From a checkpoint of a small mixture-of-experts model trained on Wikipedia: a variant of Adam for the experts, 509M tokens.
Below are experts of layer 3 (counted from 0) of a mixture-of-experts language model. Rows are named router (the router's row for the expert), down (a neuron's output weights, with its number) and show model dimensions 0-223. Each number is 128 + 32 x the weight over its row's rms, rounded and kept within 0 to 255. Numbers have three digits each.
After each expert's rows: a language model's description of what the expert responds to. This comes from a sample of Wikipedia text that the model never trained on.

# expert 10
router:119171110127122150147128165125118145115115138147144095181137127104130128131053142129161134103160139129119129158119097233101117136062153162091109113173083118143144124160098142114062142087121133109159123064123142058138081137074072102093097112094103105131126156132137142169095120136153123064155159105124157160144104190107127136120111139176147095106114178084134127121186159124133145080116119066080109117127135102107177084082162169182137133090102150151129069148151118168132117136097143099134150124104114114110110130211124137121126155129132104136140079176147143171113098195109127091128128131132097131121138090243143123055093107127226144094054152225131137112175093091150178159127
down0:153175085130132170125123111185108163102133097142090133122099147216067173123082158073151148113210109129141138168141153157158104120097160117108134189153066130167087144094114114135131117188132153108134085134114115113148120129071095103074159107126158094121205088146156132205120136123155074160095133050122088142138114086112121099135133081104153114134100110138166193129126100157168100104168126091088162121145135142144174120094123133090197146054173152119129122077109171121082103091086119158115142143092106120139107076129119171043117170171098111174124066114113092172091161140099153082159137150177140113155094093149135120114139113103166131120098148095157106133116207145122114193094
down1:072109173178144119107111143111111077115176194124167151127135130112119076121184083146162120116070120084129151112126076095112141095150124123124176115134167154136169127124118097133181161135136130127113094079134128134127174124158145148170137167100068141099143127079153118112125113082065147090157069188131178115121073153189102171110141105155127140130180100101117089104148149138114146147095098181143110131154120103120130138136109149100137151212095087088179158141103118110145157224158175115125141098165113142107133170134171111214062132121161142071093172129138098074132098104184115131188158110103127112169112116114146068132113162140067118197154088156074129161085154105121083044130
down2:067118163151106097121132145123146060105180177133175172134129162133131068141168096167169108101104134090117145105130104101099121078153154107121135135131175126117175124128102128131155154153147141150103071090109113130102174119167143143148114190108067121097137123095154121087127126093082158095154071185120175128152067172186095185132129070136141138145164114112116106122156127106140127162072101173141114145133124096140122129149095153114140124186072088089129144145119146091142158205190185120136127099170124139123152146142143092194044113139169147094078189123168103080152106106177100120173158086107116126139149136111144092143142141134068117202160090166060150150075146136131106017112
down3:093129146130087136125138120119138086109200149125153134108092164141135073107190068162160118104107140081111149108117149069105126059165144111127133128133180092123175144105128101166159162195152138145092063087082129137095185119151142147161107170097090090123166117118155118093117154089090121134146089164108167147181096161166120126155128079127112150125155122123121132153142098113119131188068096160121146156110119116127106131174071126104109132150090087093157168127105136078132126209175176154125141116152123146140159145142127115196041093169114141100055157131131116089141142091169092126170202096103152123144195160090136088136163158119086123202188108128076138181081134139109105041129
down4:145073109142112114085123134099149086149148156074070141131095120168149099121163130145109134138114142135177138167114135052189157092182073126187141133122144087135140137069115107150176172165139171092113117160096076118162153082125132116183172133130142171126148138096166124078150141087123111144112108105183208126139118150157159120148175080110136138101126089136164106178128143128117102187164129168152123176144117113121121192131062103093133099174125073130151186076112111088141122189124132131085178116137125147134081189103164146121083115130144178098126132088105098083150143087106155123073187092122160111110131096062094104146163218140172100165144106133101141121089132110068033116129
down5:116113165156127126110107127138115074096184179115140172118120142108125092110173099148161140110079112080142171118142079100120139078141129147116159117144178127128145124131131091145179162177168141121092063077127115136128195117158125132174127142098071112083164135103178118109147106085078123115151083172100164111137067157181109165126122103159133136130175091096130111116160113143112132147103088176146121149148123095117154122163097131077131142177111083074175165091098142117133129220160148121125153101162131158106151168117161134213056112160155135087064176122120070089152114087172089103194165094110145115182137105109144071145128162125085126207163086132081135180078164128124088056141
down6:141067152143122136102120080134107065112194141092107134134122150143128108106175097155130157101100093109130179134137146061161142090158079169173169116109171119135152157100139087124189195164172143099106124100099082093141202072135122123183120118118120144092176133112189120077145127084118120135159116151125183127136125124172117131150150107116131165112156091121158106171112113141106110193139133163100107154143112113112161164155112126058114133193119037104160176095110116117156152204148099159107168112121128167152133182106169146144063120139174197097100138097081083068125128087136122106142177096100167101142139115079102110113135205117147099190141086138128150148083142072099079069137
down7:129173088133125144139125181102126193168092144141155099123132084131150153177063183076154099096123150118118113150117192255148112109102154046118112128144100138118126131082092144109078085084108094085117126154121115159133093122138119091058114144123122062148109076157111151148072146157213118094136122124133130150114143093078147139138077135102164134131131154155110120109168115114173115105180113102124130110124139093144154101103199175153160098084152188136112108150121148117112172098100202110175103135151173114102115108162093141129150141078112177166148071123114122181160101142157096133095059134169089126113147130146137162167131072109159149096080205142130107088123077139172158148119
down8:124168087180155127107055160084109145140132110155181157169144124106106116195115118092153158198169095106139110110109055146111160164153138073093139150148071139107074137103095141124127089094132098131179107123147186140082117151206171088090136180132130160099149105098079110186160118059120167110154120127141162104157099093103121139090111112077093129153090114150135073086144191117115132120171118084158158102092187121177105151094115147160150124126094150086123065174128085162124139142097124114093091162171147157101085128149133121206152158092109122156149107170166125138055140139141131150140104147159117126105094136178182084125168129140082170105111148132163034146135131095154067115137
Sports competition stages. Words naming tournament phases and rankings in sports tables and headings, such as Group stage, first round, final, place, advance.

# expert 12
router:083088157144102209122158190125114140085110116139140155166092116112188148140089130127139143114135123133184163137134160137130167127120125154093140143123138126112146144141119129148127148125225130134167096024137158050182110144080115115145146128150138130105098166110174158141105103104138149129152113125146163173153091195143125092093170111173136120126149091043164183127131150090157095066081134136039139143091112114127155130073165153216082151158107123166163079155139129119124129194121127120143149101072139203112085149123156080117065154131143098063104122126131080184127113143126119116110163068127163118163094067171137102092075109113158141136117164133148108099090163140116176151145
down0:116114153132171140124103132100154123146121200149121098162117152119139165092099117163141084112110095165134076124148150113114128110125172157136133138139090112119160174106108141132095109101000146137115147163183098077089128084202132073084095176135125135137188065116155103085086159135081120130171152134099153151090159130142138176160159109167133139172117114110112110113087145157102128112096185126164154213146139213069122134089138100189138125122117151145085134169099058088115157144142076069128124090152173108123162092156112142133101105038173142116149131154132134115139139129124094172099100144114117135162123174136098117127097138149143112085089185178144162098131101060216108117118
down1:077154020130072111124173126132097127086160105140127170094145129149083110153079169122163140102173123132131137117135155202147125125059122131107085152161123116135089153115151133175161105135149102129147137045099119165117120150098162070070147169157162134109091178126136108185143113100179049122141097091145160157181124130126106111107074142059144058143155107156149120106143163114138135114156090084145118119145125105191122144098159182147134072123099147123154137133124154087098114160109190151090140187057125127137074135134154148134169138125120102133089051131108093193171086134069124109124141110152194091087148076150157071088151148109161163159129124124129135143160165174133104147175
down2:163184148171177137153139110137119100142089138143132118191110134118125173100130127146097111087109087157151114129169146086105125104126184161166135099111103177142174186132101178143108081133057161148121108220127137087089139128192064082065121136128113156103185048102134140138067113091111123143118121133089093125126136101163091151159131066130082083083135118117090091115092162154132140131149161133095161153138101198103156129181134067174134114107132211159090113141084077106137120087153072129120154126116179108119170120127115155122115168100160156141166138108186136086165153120141135215119109108102127071165082153131113109129102155094113170102075176139166157101130164122155136157062
down3:160156180134181146119124130118176140156057161092145090155089116108173157069136127136112124126117116127111093119185140093100126078157174157116122090135105112150203152158111118122107103127016177170111122205179097103109123132185121083112124118152152142130207050132148126084070138162060121167138159129103167121144129119133121151166135051170100127149110120119108101126102119136114146109131139132142200176132168190054131159093148094159143108128091133167049125130123083080161144139124099082103131079155135128153162092119112125095056130091175131127106134153189120108162135146109078175110137165126127124189121172109120111167115133127096141095076144170116141084111168084161132129089
down4:116111161112128157143093114092142124131130176121148066139085118115141113107094148148120100144117139153107107129146114140074133130108154160134140091120112133107173165144071126139121116096000119149113115159176096065136105072145138108093127163102174121167143088137171106074103182163059159136136165137089169163099132135135112168139181072191128156129103136106115076133093136157073140130085175153161138196170132200091157130135149082150202161109108150152042137146113082095142139124116071111161118090168143140122166101134131157178104088090171163114182158147137173131143117119143070167102109182105127162197118175125102141127099112128104097106089134177155158085125115072207113119114
down5:162165158135184138114122102113172126170074166096137089158092119130167182089127129146113133122110076163113106117189135105116137105159164172135109093131109122170195163108109134122104102129020182156112084212145113096097111166189105075090145120137130154127216062105127115090075150162062122171126156137101130112131127113131102128155150048158099106154082094119117094145102140156124149126160118132121192132136161169067110172131140086179129109123107150173044104123130092081137140121113086104098149081134158112130170086119103131098079119103181137152138128155201117125184143144109098159092112130137124103190118158094131133141117160093097158074094161185142140074139153116169124158110
down6:159129134133091101114144175144119109128112122109097180092097146165140189141126183125118138157179133145164134147129146128152137186140124082125145206116150147168116170120113127179134117143198121143145094122107119151166120138118087079118163156164119148081145118092160127113149092101148063129143144122139126126150112121172063052054148113111151091135129133098132146140188131121158102099218116100071165065070129099143136149055129167138126111144145135116190080085134207152148070130152182144105116112096099160097100152124136125093154212176144112140083064082115126132071113140113123087159096113127195091108076123128196087112124141127168159189104130165086087075124142108089134119078
down7:171138126142137155118070087124167149162111182092125053139106118145140120063106162130099110119077094148083095110169115103093123143108187143118100082117095122144170167115088121100096124087042133173127087183132108074117117125187100102104168171098153111106162093123131104085110175163050164184085138138103126140118101102141116158153163086197113124115104127137115113172099149135108168119141104152133168163169173159102131148125124094130214144097097176139037137140147103079141157105098084139141134117150130113126196127121120157141091079093188166165200116146176162128178131091119082166077099186139116133176106165120115145155118146091096127082079137180163176116134130122144106150125
down8:177100140134110128137049094090178123214129134135160077151139097129111064164108120136137118149099145121070096138094109130078113133127154081138111092131105120101153112126097158124105109104093083162122101183158116095116126096098147186121144160050137096190124107142121084081165186144113144100123165126105106177106095116132163165160139115164138146096134149125153089141133153143138140141104127167153148125200172166091144179178112108042163134109100151111032130151150136093149142114087087164211122069175133130091190117130123163178116069147143206133188178170116179140119126096172087144128108166143141114120111174123116174116148133158099127094129085099143162098108104087169071134119
Sports league terms. Sports words like league, season, Cup, championship, race, and numbers inside sports results tables.

# expert 0
router:146120118129126178119156148113159141154168126160094095133111108085110122127106151102119131103176162164114111151087191179115123152152123125140120162135142134144145153134149139126137130092140104149130132116082171147154162070112158133105077149059108108090109145134092189156109153082217118131132115111149185120132144131117134124077105126213121109108160113079150151198123116157187108136049148156050147142107143099041183100132146112125128104089060150173158150220059106154110115131164109137210139112098144152126172136130193126149170088131121211103106148112070132145129093127108168131102141154169154085130127111169041149088127143129156085105071154139159087089119106117136122181143
down0:030173111139107142151136075130096161159111155135120109155091184106182111162113137118121106155139141135126127104158124132074046137172151152112112097139129145139106131105143086097102111091166136090114137134134155133094097119184097105142132126124139107152108190138196079065117163100123076092114104136165134118130127147104154139109101117163155116102151142141090085112129111143123143105116203111152132114097139169179128135156121109110160118158188108151105134108165157119168087149122140042051122110149060113207118163092107123085105166072210145091085096127161123174097182144148125149183164123098122154089166179115179166126140190054105125107108128152082131098091153129224133164094
down1:096220151086139124152177110107116144125092150140127051119141142098161159173105131137128106116104119117129131079141085124114118136160090174091134153129166126142113130073173109117080162098148161110086156129067135115120140110136064173105126102133116137181071128141184090100081110090172119115119145092181110085113105141078135151126086143188146061153143077130062060100118047205106171152115149138182101112131138146145125168148156139119089130133184078131133112106155128169165137077152162078137130157124097092210124119125132146100105167084146159103121124104094131162116145118103158140182140129078163141130131183167145160081156195148101088160117157136061161108149160160174171170078
down2:059174109141108148140136095157102139160125144137117119161085190108196088164103136116118109137125148127121136110160124130085065129154147150113100097131148168131080133134130118112120125108158172100098149116144146127103112102160080113122131122141129131159092168121174074079100147101116096093119131126174124106135102161124136114111105130151163101115156163119090069097150101147117148091117192097164128113110143165193128147155130105088182117157187101150123119072147165126169107162138138039028133117141050102203098186091097121117080176078203124103108071144177123158080168149173145130186200115085122152087157157129162173102138170063112109098111142157082134114130169130204160157098
down3:101176091103140183132150068126153152148121147145122046126114130094173107155134152166171087151148118132135153115163072115053109110175110172139101132132163137163117158100127105105103125131154161117126172149076119145095126100135085133124129119115124098199072121117172089111099160095113096126115121105164099085141116148085115171148099081147159100150143082116077057158181098174128157120072147110178088160086109180142151126156134119107138120149173071107127116108113164111181127149137094073103148128151080091191115183101138138099120157083168155113153129128143119165104200110158143138136111107079159127107119202108139179079161164058106118160104167184039129098079161139199168160100
down4:104170095152127156149127106124134131146114149131144114155081192115207100173102151124126096150153151133149127110147106111087069143153165141106084116142133133131103145091120121119096099119149189103125150114120149137116104110118073092114142133131140142183080175132156054085119159114103102077135139120167139115127087160126125127113089117118170091101145139111096060097178124134120141109122174080166120144100133152191152156146131117104169089175183109148134106064142191119164097173143148058048130119138073098188093175084093129158087170094164112127135054143170135163065185138168119134195197124085124181098145179116155158101155149057093121091081152140092124122100174126192164156083
down5:126152100116117165123143092162112150112121131184069126112130163114129081161111106142147103099091093110120130115159141104082068151154130172125114099130135182152100093164132154092151146121223170102127172135143129126050156107190146134115165132091135148122097154098160127093103164081141126138115129124160102141143088139066134114117107120145139114158174178121085067141123106136092178118128164065187096142168132164169104144134141151097131107149209034111092093154147121130149108127149114096072137177130065094182131154124131157117050173082173130154158110114169099132086198106187131169189141126088079137108109105104140147089156166100160096146140107145090116052104175155138100186074
down6:082168103132125155151147109175101147123129106163092147143114187105161085166096122131133085151138149144154146112162170135073061136174175149142113095135111175120086098159117121114148125092176156108141187108139150138090130096152080077133136098109122143115097155096133086100123155090102089124138112146141138114125119191119132100105110114112127122098167157096078093108160136152105153091124148086138142139129118155195155124179112120081187104137200102157121122072125151102183085177131107067043127138144031096195112189100092112140090164113151109122149072125172121130049179116191132173182196122080106148084141149116154176111159123069155091132136113116116133111089172160195125172111
down7:172130104133159161172145058123134144121078145167146088123099173125149133206087129147149074093122109117158132124143122073112075148150141155114114136141145131136090138091147116094124125135154198101165143141077109133091125137101088103086160172118151118213099128128148097082097143117160108096099170134157099123130095120110158134140078143098129112116153093104070079108186134161086143158095130081146082157126134150154109161127116110087145097180173091119138104126141220099189118144148130086073154148105126103172076148114126161145084167087159126135165090120113142165068207154161134146173162116088145184098105206090179170060162139088107118122100143131078131095082173150142155183064
down8:086202152129147107144147101102116153156084180113126112128121145107173116165139140125121091148119124128114116128107110124110083093206122172141104139127144159129155112119122080086132155079165165120112167169101157144131164076134100143130111146144108101139115154096148078064112117083170063117130073114205158107118158188143122178097151115140173081139150119105123094124123056174126143129133134121174091134105165127161157148182119119074136132148171137110102121075143154131192108111182113071060080128146067123181067123107098128086100159115183157076133093111106181154087159069123148142174172122046148095103137187101190189108156191149075134130104153144075115115122135152138156152082
Physical action verbs. Past or -ing action verbs after a subject or "was/to" in narratives, such as pulled, turned, struck, took, went.

# expert 49
router:083029062162130139152142134121151147134162129131122137155092142138129082139154147127096091142149140120162154118115141114107166156000086150086092185160133085153111128170093120173089112088121123112149104145127100131164074170131135102120094156145092215149120140098127125171142084135125129082139063134136150158109138147105111086121129056128169078124113031144133102121138124158088093106128138139170115144115124121113159183141137149173202137121117099119096103129134113130126101197113109086141129105143134127116095177166145150145092111080181182081147103194117081150128044173136137132131189081143164110118180131189078098091124154111129119091067135133144105128145112107162138191152
down0:152135185128117086142124172151146137111088109160160078066103121064123105117095127077137136172087113185080142162130163098164099133185166106089118109122119176130181097055099145100168159143113148098068123075109175117172140132100135136120142180071169123137139199124119102128081134132129119116077132133140078093187063108156125129151153177069129141129172187074163169192144144064134101139090175135160147133124095105117105133106175125086144190081079114140123131144164129196122169092152085138173128144104142136140161129113142101090120129198126097208143151090176092093144167097147114116131131112102148146165175100070162100097108141139098088111117151140124145156122151140077134096062
down1:165129144150074074098156165121141128099139062159160140148133127121145140093133141101150191134090140188131134170121114102123102104233153158111130077128124127096210117017096147103156161151107163123114100113142161129154152094114106146115161118101122112064165176130090103112131097102121162150125092120133115126183121122144119154097135199057125180143095155116185167130208119060134119154103163118133160156130138087175107105115134165114134187100143096120108096107173099145132152113146105159111137150126146106132138123141085122060110073219094066167083167089151110116108166101101163124083035147116097146127181135096119122127119123151140137098119148106123136201130149145057103105117
down2:148128170167084103107147165127158132084172053165152117151129097106140159101127129107153192123098124190122146168142127095125103097206160130086127055139131140122197122018093155093163144159096139132099137098127168110181154124111138121134154128114134109071148153162089080152114109089134159164095107132148098109194091122152081144094149170088127144134109127107178159140181132062134145132106164118155143149133150087126112116098157146114144191109107092127127085095172089172145124109169125145125141164146145093118098149135142097098105095222139034175084177105189089101134186094099164123089078145117091142129175111095121102089084123131107118107116170075121126168129172175095153121099
down3:150130133145091073103143172145156129080145047163132132134119133114136146091135131089157203124096123193131124175121138069132095123204163162112130077136129119107200123018106150107163157152083149121110113101141160136165150091134109137128167109093129106076156170135115094137128102106118171152127087118130073117199109117132114151091124197071119189142102140118183168132192126067141124144116153092153158153145137088179104108122148168106143181109156097114098111108174097165132146124151114153114138148116131109144130114142106123069114075223121054170094166087165100127109179091113166129092062149114093153125180130092116112118102152134125124093110171079124124199138143139060129102110
down4:162087144173058061089144148107130127132089128139184118122128131111161147105112128094174169148099162170120174152130096153154095089255151129126100113111138165073181101044133156089178156113161178093107135137102175126146155096090104117120112130089108120082172189096087127036132109107142151145122137132133164159134141156160138177144132184056123166147091185130150147132175121081122106152109181153108155187119129078158103113112109146122114159104128142138184095146149115155115143082132076126111149158129171108120132151115066078079123097177061082147117161098101128116130136123083178133135035167103152150141150100110108144157123091113151130120156102128136130144093136123061104138139
down5:142119160118132081170106153170114132113100124133194056056106135082102117110108103078150139143073100174079129159124169104157097162178157120076105133124131156100154065054119148141204143121116180094095116054121157119129163121093134161115140171070202100152139200111119145131076170138114124103084156117152095103166087080137142146146153179083095136124162142097181176193149139071141107115101151141161118118112102085143107157113150142099134198072080115168121135168159120171123170099148101149163137125119143153167165150105129115114111114179150115206162136091164082102162142107151127119143126135114141131140202091072149123117141151109083100091102146128112136171104134127070114077078
down6:172134124153066054086155159133139132093146075174143140140124140128138134088149133090145200119098131199142132165115110109119109112218143168116115094135127125098194135007104147099167168136118166113124098110139154115133160077106089143125166111106121097057177189117085117106114117096130158143141102123133115132185118128147120167097131199060118179139071154119176149132216110065158122151126151112119179150131141093180101111122140167112133171123145108107112107116176110151117158116143111162103149150122127114149119123135080138068117062200099075153094153080166107132098152113114156135126035157127108148124192130122112123126127135118137135093118144104122150184113148120038106106133
down7:150144138157082075090158162128150145103128062174146146136132126117126136090136140110153201128096144198151119181114136081126091111226167163131139055130123122112196119017089160100161179140117147120117094107145151132150144080129107128120177125093117098076160180112115093123117105092108143152118097121142114131200096129144115158098129191045115197135107140123176161137193127066155111162126145095140171147133145091178103097122125161109141175113159106104107105114182115161144151128153099149113153151117140099143126114136102122055120066195122060166098156069161104125111165111104170115099048143115095136116170124109127129119107162126145135108107151096127110179115145130057101099125
down8:161141132138086102084152162112127132141138109214126096100129128084131091127129141148089181126101116155144141162130133121142111105222162118074110046131137158138171139038096153107203156161150127096099109116121150099160140107093144119114138144114119128068161179122078097129120143104146101159085129153154127121204046145136109137159149172074149127109132190079170108156185152075138149165113143129145183118129158099105063092103156129091127150127101101121149070139169091169090143091139138171151152156136128144172098158108129118100095120194099074171091163100192095116097160098116152154139065121130156145143162110087130105079125090150088057144140107093126146153109177175071097125099
Recent years and language. Recent years 2015–2025 in parentheses, lists and tables, such as Population (2023), plus the word language and stray the, in, pipes.

# expert 63
router:110140117121092112154144184078144147103130179163099111136084132107148080118169129143149059112118196140161118111118170129134156117162125109104177096147132127060101185126129151135178142105137101113176106161121123142156112127116076120123083155070090149126092108128096160133048120058123133132121071124179108182126126171101099156158121078210086073130107072086159226173176116175127097072095112107089070164110116080092128124136091119157202145103132090175126152173081087154130106143178131090146176138133125128135111155133189137121122110099121173094110111140114132153162091119126137138094143115126109065102187162154062122136125114137158083142069136150117128120159120108190142170179
down0:118135173144159099138174156159132098155081130132105124121145158103116125135105131139127082144130104113121177109095136109143140157105160188103139171092138146142118141165088147127115102124117199050134136127137128113150135161129102098065165147127149106173116111113173115130143123118145110132125145072088141102137101139141092054078143100009116153111104137087129122107114145173120154148164088162143130053076148133178161198094109064080136140129167143103078065034164131151209129126124098092140149108153135156067119179118116115143120146121149103194198104151156197155061147133140160145096128117099166149136147108133154095128146157104142118151186087182123147079121134177133024133114
down1:164061132142114141140128200111109170147144138166079108166148095074110100089118191191124126133177131164123151102098150116105128128126146096140057114135135098086148117057128097159112095097178175095116098080140114142103117130171112161115083094107132158135122198126140111120123143124130205171093140156099187127114183197102117161140133156182107155112138164097132155106165160120137148105102061137172133154143089111136105070121129166132164087117145119168069103071173082130137162194106125112128104154107116095113139168176115138121133142132088072149134103142140167138127115121106110140149169075104073134089093071141137159165179163144187141151099189073129131058118081177041105127100
down2:168092129129195126100156142178095127157146115129125164137124155150117128120123132117134167172154165115145150093119118153121098172091130154130092175165137106174124116149136124117098049151189153091157153063104111100103158168139106098075181114105148102203109141067127148153123124133146134155143165085059170121144122137121117067095148140062156179139124145105127151126108160102148180127131120185144184142080150117177109088056114067103145093093129111117115090114146158165113125169130138150141090116106096136121147166140178137097130131125100075127126055111133153131115173176111159133113187089101091175118109079125115152099223183112113075102172080137131140091078164134082021168085
down3:126072130144116107150145217101092158102106123169082107105179089110089128131113124140107110093200093156141114145075183137120085099128125121159102132124126113096122138080158092168151190061175156099084109095147143142076118138152149109122085108120126177103157209128194117144094179130125152133134140147129153127121202158074110175158114151180099155111140168103141103097115153149130163093141102138127163134135083130142103120147188137109110129134135164140113140143160083131157148131114145096129129145105089121131070129137085126077110163101141135136108098155105138195100100113077159161176122138078098110076064103058186156165163128183162170182111165030142104065128103176084136114067
down4:110071146164113111137137207133128170131138163130115109161154076091117112124073149130114121129197111141137171131099198126127111126133127126102074154130139104083124136102112096137113111078157171068106129065156109132108121122163117117100082118111165138168160209155209104127118181130141162153077132123097177089094187181108114129130077141132101173127103188083148115120116158158117144088116089152132151131144076126121128107127125150078164109146200158156099129077164097121178202168107168076104114153117142121118100128139081135123137132123075068166136103149111161176128110143103152142166129134095069127085103069105166090172165149115223178165097184081102140080135126146063126101098
down5:153103092104176150124134110169141155208154170099177165122131126126110115192119149088176118159133132101154135132122090127131153190100141152108093194150152109137097132142127094146102109133148179117143187067152101108106138108141165177083143091082133107158079131171149144130128133193117076125120148073066155165109087107097087071074129149048152126173157094155161116163097096121184124121103189154129170093053168111140111106090097108116170124091136097058097084107150130188067131166130161136135122155155134079145169116127145132117142081195058139155127095133142098078109162162133126123148106124149126159121171063136109105088191158121111160089168117128121166085072136157130108119179
down6:117091168181135089140165192152098159127128118142103128122169082109089147124091135140091105097212111163133146147090210153120078114123108149120108154109137107118133133132130089135108121090169177075103122066125107125097140129142088097084112121118143158147170221129198121129105178114146149154101156135086172100103202153111115158170092133146102168118102186073157087110089175132113155087137075140099165136154052134134132106128153132105126116130165177155126141121157118097169167154112180090105119134083116135117083130141088115084123162106121105156117108123089154190126100130092172142160134139102084100106064091095186101157161140133210167210092161070114113077127151141083105119072
down7:088067139186135088142130179159077159125119107140132114133157081140076155162087140144085109106169123124137140167106188169128072145112108156115106170109131122109121118156132109124133126084136183075103121095108121123080107125164125112121122133129148122119214180110238121127102188095132110113105156111105118096152168138113088151154106169073127219129119184114131073114106166163104165075164104136096208109157093142145117132134168118074131101130127169120131149125171134100184171107109203059082114157113119140107068136142078112118119129112138120122127109146098171167129121087086176150153095142094108113102079107098176088139140110179211173200113111075134128106120165151109104102095
down8:176054141122147131139100186112080101155089121168083111088142129068129145084172154130140157126179096149179138123071130120088092112137112132130091108160123106131143155061146081178145151095127172109112120097174121138099105124100160123089105124091128159102118196089180112175120144146115137147176141158087161128092131133089134137147164153206115108112150169064143099155151155088200141112106082118187119158125105110144121121097165124125096181121130158126130116177151109139119096190127104128174141131125103120111130125131162133065108176150118128145140107104122125138070105101120113174175137141078143165122063086074137188167137158157115143120129179109157101085154065190013122142033
Film and career verbs. Verbs describing film casts, releases and achievements, like stars, directed, starring, won, defeated, often after film or series.

# expert 16
router:176109064155095125129132128102149162135129132185114130114118181133139095174100133109143110125148157147125203123114158171126120130130157097124110113123052114140119138128103146172140152106226130098170059103071132071126117139097087116105130128072055138146139162129112112182125168113176098089148133101128150135093123147132093102109141111138125050096184143061139159084191163172165137143149116122105116144113142062144173137084154133139156115129080150128116095137150103144126132178109147143144145171091130134101074158121176115110138123079202135097167056130124105133129050155117143176109178103125161094125123079169118094121101146000124106136102168157223074106132129123118132117135
down0:162094201143169050175084094151121129167126038149194131125094096189118091044168141152070121085184130119156055111156122123075085126117124151169088149132151141118126156134148122121130072099090179124075168137155114114118173190101169130118130113140161127090116118152104141126091157139077174178137137091115140171136117116160127129115144120083065137110174108142143119136118150172151150128056123101092103128126147140172147143098129140121088120178089153076133110115166193129128207133120086132069144157199079112117111068124166100099133159134147112156087127136138114131107139087173126122133057152133155139160136155124062132122125197121186142148097131114138179151094117115090083158117
down1:134128133127126176145146122126105113112150203096141068177100085109156119110131124165146105085110145137103119166141133121139130141078125143092111172132160123063133102098073154120106095170109145133087137097187132113114100119167130143142145158173234194134119125119159167093118132115107125101103093093190101137163072128104154106124125081147154196180125091150129173148141114080092119087151119129106233149143105131103139104176177128159136132071142077140175128173148112174106115117150087103141124128120116156131121090167140112160058138168071188116143126163122129149147178113131159093126136105159123107114170149117126136058180093160024129106096109116024120117060135133114195126138
down2:148134139175128180131112097177128091118164136112110125131119076113128154096195156074149126139119163105116059181136137142113076059127128085119137161169130134153126172159200176148147149154135074113124209112184176130131148158151120153144097118164102077117148130145117168153113128142138116110055064156104135097159107051156095155199073130158139080133090171161146103106162124098162126179130111087142080183053038153116140098100151112121072113134174175061087118117106094146115128125158154134119153124176159131161120106127124151130146117050165092138121178160102076155128094165137076158130139077104115108125115084144115132086122102097161104121111104124131160170107158110095174093080
down3:126127169114178115146096156137119126131125115125092119117196169109131118117153087159130120159068074161086155118143102109107089102199131130137139135150132147094121058118119079053170168098134155132173156172075110173032138130096144121148126083139112128128121143117143116113106151047083123157123143123075151137138130169159185140149121102132079124147149088107149122088179096129152097151112109162068098180136160084122104182146146109138127114136112123138071100115093160092174086134075146169151154087123134173121156047119145078085092110099137112183111115160114128176115136172123104156155110133068139175118133189128154148160195106181201090089103073131149166163147118214071114126118
down4:139121134132141175148137116120109108126134195106155056174106093117148112105148116159149100074116139133097117170151135114136123147081130148097107182130163134078137105091084144120094121171103137147078130101175132103111096127170131137146145170164243194141119115125146162091112128120110119109078093082186102133185074130107165114132118086132146209166140080136136167135141120067084123098144124144101212142145104126123145123177161125155151131060145081139183133157139114183118120110146076105156113130113117146129119099171147109155058142172076185118144110156134136145148167109140161096133150102151131110110179142115116126051190103158032119119097118115034144106043134135109183131131
down5:090053142166115148126144095136162168137109098153075181128126137138145140173123157093163186104147189085134180101131118154117113167144139115120118135142087062108146148108128156127094101105114113137154155134106093170132174084097099123100072080098084114145105150142142167160178113100134082154166152122139107127073132137089114107115075102166175124137140121088168116089139179186163121155118123139138097120152155117157130139100134164086145139124176156132088126137123112087095060133118182085193142129109168090081155104104167112082112065101132017139106121136162118233133125129126063153162136117094102165101117064162095142179083175084113174097096133139211095116142152108174099162128
down6:121044143134118157080154117139181133116202006134068161098113124151162109180104144152139137093146152167111113148146157150175098093153149156125087074118087108159099126113136146113149105158102094131163126146160134083139143094051108071049071060141102106136160170104144138166146113067130123121114139123128122084125108167118143145126152113093134117123137133114150129120152113172183163143144123108129146154154149154116109068088132132112075142123166162130136138141101159170094176151149120157144197112106159179127169081072102101170144072133151024141160103134150086141180145105160114121126158134073092067149123062134097187133161126058136125107143121093139099142152174137142094154160
down7:136109130141122184148140110114107125113126193105147059169089087098160114100131124160156103068119145147091101166151151117136145146076120152086099178137156137073125113089092153123111104160105142148086136090178131103119103108165123139153137166157231192135109133128150170088105133121114115113092111074199102131180073119102156106134129085149139203154148086150123181147151120085103109091151115138092210151142084135119160110171175116152137121068125081145193151173138111177112141130147074111154113130118103139136120114151162117152074148175083194104155110167122119138151160112128165103125144109164116110118167150115110126049181099153053106114087119115028145123053131132113188140141
down8:128117069139095168119141148096089133125126147131125140128174217136118044162150096092160100180124115134134167116111076128185111149183131132170118116126113067135143126103102116141071174140150122095166128139067111127121088136079185086119099186079058087116142115127083103132149137120177147194046122155128117129155132126197157106163106127102155135075163138067149101118084135110109104195129183134132147090156152117124064146136136178167221111134128153105121072094126078133111154110129131149174143101114167139145148084163152115113093093126165100109092095103159123149189122121181131116164199106115141137114143039148125154159119155101114147110153164155187091121144146155095128136069
Definite article the. The word "the" after a preposition in running prose, as in of the proceeds, for the event, during the Revolution.